From a checkpoint of a small mixture-of-experts model trained on Wikipedia: a sigmoid router, 472M tokens.
Below are experts of layer 5 (counted from 0) of a mixture-of-experts language model. Rows are named router (the router's row for the expert), down (a neuron's output weights, with its number) and show model dimensions 64-127. Each number is 128 + 32 x the weight over its row's rms, rounded and kept within 0 to 255. Numbers have three digits each.
Before each expert's rows: "raises" lists some tokens whose logits its average output raises strongly, later layers aside. This comes from a sample of Wikipedia text that the model never trained on.

# expert 20
raises: "-", "-w", "|", "-s", "-d", "-W"
router:097154146089104074134128174106123118147195181155160116105154161116130053124087117110124125125153141119157127117159111082173128175146095114172087148108175103128129148148095125111163122147122188
down0:151139151142147091127177113134195107133143065106139068121162098124138106143105119181125120141098100086122160150128100125171107128181153091192104128170136145151155187138104130130160188146148146
down1:143158150146093153083104097122133163188086098153090149147168114149079108151178169137035133159131114138122067110121116077194107124122208135180105165114131106124116107163128142116081071138172166
down2:145132153124103096162103140190215123098124143110148148151124106100101158127114088132064131095054106137166166089113110068155127140173171140125103083133135142108150147131094090071087140158088136
down3:094102176132114103177163173159167127142155121101047095119140114101106097150081098118110107177094098155119104088116165060096169140073108147095134107159103167157121123130097136085099097086162195
down4:108154106127104095154127155188120107079176181157124155112160112144073123123107166211132144129132123144122077107162129146072136206177100116151167166144154126132160144158079149097117129151086173
down5:146125136131086118111141064125183179112135027152159098094144140126126152154220116088137121156160107121136116133148155098125188122129092154140149122124105097119074066156146115148153143092172092
down6:137111093147142085123084122106147119112081141135185122129087130154132059131136196153131109144156137097128130180036098077200093127125209120095090133134110145124137077126174158122105110141114101
down7:126193145121143137118218098131121128173105119082115112163180130151120138149108193102093114117167090024105086099193153146138140138137152131183107122136170148146110130101176133123114104161182137
down8:135119098109159146126125155131086092185094146158111096117175140094137077101131167115115095119101044107103155119142099158137134177152098088158101120046104138122095101144186175065140048090135130
down9:151133113182073133092116142126129113091181138129200149135158187117150101155091077140082035103188053103078092138103140169146138135130127183125138122185114041103146168093107139135173170146100180
down10:202105107103115087140133122127079125133109128160128078143175159142126110124153087172103144122154141117153083114153143064182116177133117108150141178120131095152105118202095139131164079104121174
down11:148114157101098112088144151174118164115093126140105131064188115132135144170096137107150090157106109079110142151133094181189142126150111103128149055175203088108125142101175154126116106130144211
down12:113107087127088140141128142140107135179125099173126109074146180131116096137157113125163159130147177115108133141127096065134126173145178124103133156141118120107095107107110119133094208113103174
down13:136126177085157150123136144107088138144134150096129125195159144133125084150113094070093126162173139156126132112141123091160156188139083140167074101163118108128108093121140124195123114130196166
down14:154099188135102085116107076155089145123140145146179132153112124114128110094126103099147119075147122073127190077152117177150122091174104119183054076083144110103117119127172103114150083125138128
down15:109159135106204126109107131115116093125143213116153127071150119123173141097141134152093170138173077088094106080153135164131102064126109143135105205150099167114139102103132103085082091061117122
down16:131108097147070128091060116127185122085073097143180143102078141149120123123156153124082120164171058210121150134097108098102116122171077179145188145164108110110153070099093120104148117119093153
down17:125098091176127173085181141153166104164054105085182155143101178114200186083093151143152098087134160149102150170133145197168071133128134119130163145077061103101112129086149183134133133136104098
down18:196168114096141123155163167153111172141103121127179172133029112162107176141104216085095148124137132111128104141063087089152156190136105145140125170099162124148147109115136046120071097146182062
down19:094121134186125168154165140123137040139104106102100109095120145086113063049179110132134074114158148137159154152107122101097105153175137153121155059114092100094144113113179159085136186199154099
down20:126156143163098121150085109085176164078062149116099117076142111160127114116102138122064149115156119086154175040100130157159190163149152127132117154101139130128114154192106130098135111119105112
down21:154071078167094126098134162101111109131102118150180128112106143189195159159064137151117178153123113103134139142149117151171112114093073130135135171147139112166119136101128041124123118152128119
down22:071117160146145128098138132167144109139178124090117140170138136078114163135111163122163190125045109161122156106145166125114124169119136174231068146140125143134113213108164055109092068124115123
down23:130159144138171128078173137149120145094151132107115104167150127175141088104203109105153143111153148110128128097151115096049096104156168096139120123189134122179101182130095063173135098078161160
down24:139112165084115085095148181123151173154167132131091128112132129105108149140122087130051050138128110133113146145172163170174147113132135138199151111125160153167048178098152164123123160084126185
down25:128162136103203145102087207116118151160080103136128140123090198110115089138136147138109129106064214130147149111121178164122147131121117138133103121088087086114139160126146125119200198170141092
down26:087077109120115145090148111120157082119145122102106074056097095135100075168087122118151155124157154136108086191187105113142147120206150159154098178114178121158193108056132116109096129050103168
down27:143183106092085181111108170122118136105099112088127180133124126103122130106095114087141111193120183130102114125071086154087136111112160120198134136059129145103111109072077118133176140207173146
down28:136139088124176135151136080183158151089100142107131093133145168137131088139125153142157147146120114126088122139206064114119155144157141093127162139149131088119128108185136138132146070142040171
down29:078048131094189139098116143090140067113101076074090122167104169112158118146075105117145146162142106115146091133108130163145149126052165150116099096113167147131142122113124177151113251129146090
down30:109126125119105135143147106101109119097101099135132120108117138153218110070062115114181175118122110108132165195128076135128092134069150116104110188135107119113134105127106110077129131136112148
down31:085077121059079171114170153130117138129121074160141131116111130134118152168148106072073135141135110137130192120141135120150151143155129138165172157159081109160064166146061146107087161056136094

# expert 2
raises: "1", "2", "7", "3", "8", "4"
router:147158133106092140132148113118100169124169141067158066165112088068085189107151073084076184123110134173154232139120122115195099113156154130095113084218172162128125092119144120114107064117100113
down0:068192108086168123118082118163090096139151076094132193146150102100164162125084173070102104126089093120138151117135155144091152148181134147187087062092132173114109127140175137107096080164071133
down1:108116096162129115105130133146146102155216105115100136124103154116098125148052153138163109120128154127088111137071149110126177163134067153104134108107081175067104086097163116117143187128198096
down2:122077085123182089170088070140105098078143098142150121114185131157161136140146129082106132122120091124123178144177167121173125139140104088137122111165115117124155151114184120130098119169187093
down3:149069116136173132143129161141122077174108154150108150133117123101108129154106165130188079102184164123145132198132101089075127143112091132088106146108179143107110192096135131149088129166168060
down4:130133125114090160076112111096147150193095124189162164152124184127115093154071116124116149139210133134115148097114113107137143155137081166105159133125138113078079116175137163153068113107152091
down5:180119063039095172116114115166109098141118185113092160141172103157153122141113156156149103098156139147146133109155131117148120171139121129105057107130115110137136137163076122080114089116144112
down6:141181103099157115088125165153152146139082130079094186195179135108089129128174131171108160184168113150149223138110115165110180129120122156142151122122134069115108129104070129147133070087152151
down7:123155103143101124114110139143082110089099112161164089123092099107122163149118111173142120157123131118057112037077170160145130091139092141142160155103174106140177143170105141115119135120082103
down8:079137145158081149120112173155138122131137145157094164163112174135073182186149080133176160194137096087106141060151140149177133118074112123092201172127159093163152135144140049170147141173115158
down9:162111131119099140137131191138049191177121145119123117134105191153126102169065103171155147122111112132141122130097165143148123110070189143076115066087127110091109127151052150151092162104181145
down10:085215165119126154147113141144146164168210180092159173174142069120128117124107123104108113047080147068116164109123190122095076106145107107147126116183131112156109126146121124127156191138120095
down11:101068117113095092114093178158074160093131129129126142133133136088120156117166112191198194116133169128172185124130123127135099078160137067127150084181097137164136153123123147099141132112152166
down12:140151158156108183128174074092148112159191121087101058121079170099139116124165133114178075084102138082142101107098075104138149124080174122132112027108115135132119134093082078152122140099115083
down13:115152133084146132147119130166137097107129125130148099081158123157086108132148114152078123237134122119153146082101133113102153171126084146116116105130119031168154132138095118142119106107097152
down14:170140118107086147129132080102183091100106090171132121144110101113149158119157101125084074141136138175199141099072130085113147185159086154152114080092109088100093134126147159098157145144169133
down15:086163120117204123192098159084126127101149181142088133113072113088087121079120105183082138101093097111147068112143126109105102104104109133168161151112127122077114094124129125092138084166113131
down16:143095175097106096132075145094127118144133157085163075179171090077197160088117129071077115080122088128158142143147181100158143106140154145076093133186117100189111149119148135155117107151074150
down17:128148138150092138154142088054127139148116164134159124136208096191133112125094152177119091094124092131140101183117191051118135107156120163047197168094109137113148096147100112145105124108117144
down18:170140131145137150179086148144132171138154138147144100143116112139138130066219142157044130156051144133123117134083132086167113085169175158173107098149162101131185154097160120086112109113139149
down19:183151137086061119074125158130128116115100126146057103087124051107116101069153068094102113135158090136096151122123060103121139111117140122086231128111162139183076171220138133118144156132122130
down20:134132166093092153139111175134079164069139159156087108070160118089147101179085091130124150123116143133184147056102141136111089150157108125125100119153104131088148155122111147160087149137088154
down21:102123107130127143123146152102154128133142136109121141089132114108165123128123123096191124110071149175157158123084124093099156192168148147124192088165178128139098104124112125122099086075108126
down22:134118162137129169130122149132121139099186126143159144140135117117152134156177107132121198134152125111131135138103138121145095155186118137156119114107131158132144122106126108097166237055129075
down23:175132153106134168120145094088108122119101111137093106106133094112121088152082099122138072133101131128113113168201134091077133136134175134111168150074154109126121132085111030128151209133106174
down24:111199111119093150138068209128108136170111174128130105173168124129108131073134124081128144090094125164143126125121148112153108155137077196101139129157119113129165147117157063104137101066108158
down25:147168096158151115155126140126140174083121124141112112106134115093084147110142153065186161115093127155124180147085191140164135191154156102110056108150081072124078139136145151179132094036138086
down26:102148170140106096144140156075151141092143188161110159129155170075126151104092125092168115098089092091115098162035119126140142157134148135110099129168159174140099150086130085092062084104142129
down27:100057123200153068129152076099096106114178095165200162136086172134130137141093114118129148118148116132152128164081119150174119144081127180139133111081115208098102166101130105097067139148196131
down28:120164138186069178152184074146095111087174131073143150072095129123116133089123153126207112145139141109120135099094183131084149093141128158126155112123103162084134172098111101120141202127160144
down29:133152088135123123112046109185160126117144073129129143084187089080162073116169152142154114065108134137139180176091118090119104131157141188168154115109056125112136118094067077141115075092177155
down30:128130127106158108133171119131121101080164207095116115103068128085158133148171128085151116162121103099149128139073134080081120102089157175112098138143091104056114154062130058128066197140152135
down31:138129085155180178089126127121123124150087143119172222121157151117100127158159171068147076106198096156154132173123129146146176124109110177141123087103099144107138128098148094157101118142061103

# expert 3
raises: "ed", "ation", "u", "ing", "er", "able"
router:115088178125112112083075159097113127080199128169173097098102146093142103125093082181129150118143122140147136091092140047090112072145109120135126129094175147110125090184128182055168076116183094
down0:088120130169156116095151106092142089131115164146067126069134154097180136111179069124137130157145127112069156116138146126127084116100094152163119078064108117061127118103131155137080129145148141
down1:116179114100152155102141143164199197118124145210115160106103138102141109099095113111095109183142147085109069161095120132101122133109110152125137059087121130137154152138156165139169171158138151
down2:145059082156067118127139102124219117145172081109133115132116068131075122142141069100105137125126119147142131135108177169159093153094102100116145126094178119097151110052137153092125086134147106
down3:114108085149188084090154118088140097128110153163143126146135142120135131145146125152104164101133145088143129105128134084207116215149140119082097129170090134152103099148180129108134057170139086
down4:163093107126094125136116125118139062159143104097079151103123161093107124081102158112082172083164173084181054139065179144163147139151132149143131132092123079147118174105203085130097146147153135
down5:150125111111147143079111085155159074101175124146108158139106153075110125109127104134132108110123126150151100157121097097137064146139162103101111080160103119147121164129122167155106091035225075
down6:154144138134167098124086094101159129117137138136105088155173118141050136202219095139137144230114181150112134127139193068124147170125109110116149142099159155131137074141138121124077071082124103
down7:113179097102089128130069091098084114113160131100080097138131084113091143124018182139187123139096120109087135135100130159113128116165164064124055128069126142093076095172123154129164097126186105
down8:071167081142126154086143123145170170110107129135122164095108204124097147100158129055121138164151108140143102109103087184109104154130108125123109086094160105106089096181134101142116096108125059
down9:125154127101080107069076135109160157069109113169130116112122118158160158154121155152126205150119100108165124152093092104110132164119162102186164112185117081161086135153172102039141118136110085
down10:137101095087138137109155102216215154197146073173153091112144067143125090154170096104118077073130112167109164082091118167144133144190118127084151142117162154116150121129169090156137117116095150
down11:087101148077135145134135090140105139163124114080099137105163083088141131098142123148152118085132151108130103034074148175104208171093078117105148110144150092090122143160113141134130119188072152
down12:168067178103139161171127140117114129101085085079145135154082076164123142116053101109094108114138125153149118113054159195195153126125143124126109137192066097088110125145133088143152124119094112
down13:122160161130104157113087162149168099135102137173159114165117097154092096201059120132134111110100119125140165178137112138103062134188184067110228117110126131104137067082100190136096107135110088
down14:073045097078148113109105206130132128136173158080130106131128127124133130139129081082136119154107102185193105094104041151104107119139113110125122182142152113110084159133132116101135097120154103
down15:143131125194120106180099128059141089121132155086119116140152137147103104181083202136127122133103091140142060124145183073111082116111120138162097164131147107140095096174089134129168176100081089
down16:160124061138233110041144110109179100218119108126101107115111117081138103124115117129132125162115108093099159126125122090150111141161099132074106072176137177111129170120153121160147098168129124
down17:153112075147182169140060132162183119215150119141147118144114108140173067111116101118139127175125095114110168194125153157150162103121158140182132117104123062157135137102094084151121103127126106
down18:186170129128132137094093125126127111139161131113149093082128087112116168146146093159130120188130200092135090110137139118122072185105119075171107090109098123126146141145159156087079102210167088
down19:116105097072114170120133139095145117123148070135184125150103127107108055118146090102161133132134197073160080095078104078081136169141121123209183126155138154131098111145138104173108125179098121
down20:138142162178092143074114106069139082118217134138128147077120148113114126167078094102137112148140127115147108132139100069077092101165189063131166126112147205068157207107100145101115136166169144
down21:160120162115079179125127120149172078087155139117141104082077162123116121155120178128132143092156143142131100164164176103123161112137140078192164156120184153133127106110079178131169121145183127
down22:081152117121147147095158154124159164190072113204134167109077149114145104139151084149097150088161116180148118122189113111148152138162045134203164155063131113156143106103149106130120154089082156
down23:138077165145159081175138183149148115145078124151175147151121076171125094071118042102075093166145067135123108160137152109165050121151181123133125155126119136114118154143137128094126118125194113
down24:177179115140116120107117077148104128087173137175120154137143077147119183116117143105119096147104132087121179214132156088086077139117104093163142075106153087135153153136112179157125090088095123
down25:158111121155102086148111171133098075113141126102158119107173112163072167083146081144237181135124121107180102105132075124164095140108067118153127150130141102154119096075109140071087155134137101
down26:109128142110085139153102071088054106065134202159148111105143089153113084123111120185086106158161070126109097150058082135135127113098048099104216139112120058128088111110143102117102151082118161
down27:127123126087129112178123144139134110136112176146164110109196191109156108147114113177155138141131093155122151151110129062113120140120120106148110169120113079072101176123064126129134124138048181
down28:152089132083089109136119121082126036130118110110102128114136134108123129183105120147157146124155173112122105142192097153130112148092165096110120147086121156180116092129132087134114136129131170
down29:144145167099117143118124108113143140104133078150123119153120074184084146126132060141170133103088120088174108102059157186143087174117095193111118129079104106138093141137150125087106147085163145
down30:135157080105102074184096100088153180083125168147117119102121132175139160128094138133131119128133094151152145145148090140132103103153130116152144127185207137108165114145120126086180108124119139
down31:171147082106084185100130155038133106072130067154187111097124121092152099081149147120135091115146122106111134170099084106109136150073142155177156154151069144128148106124126141195132142074118133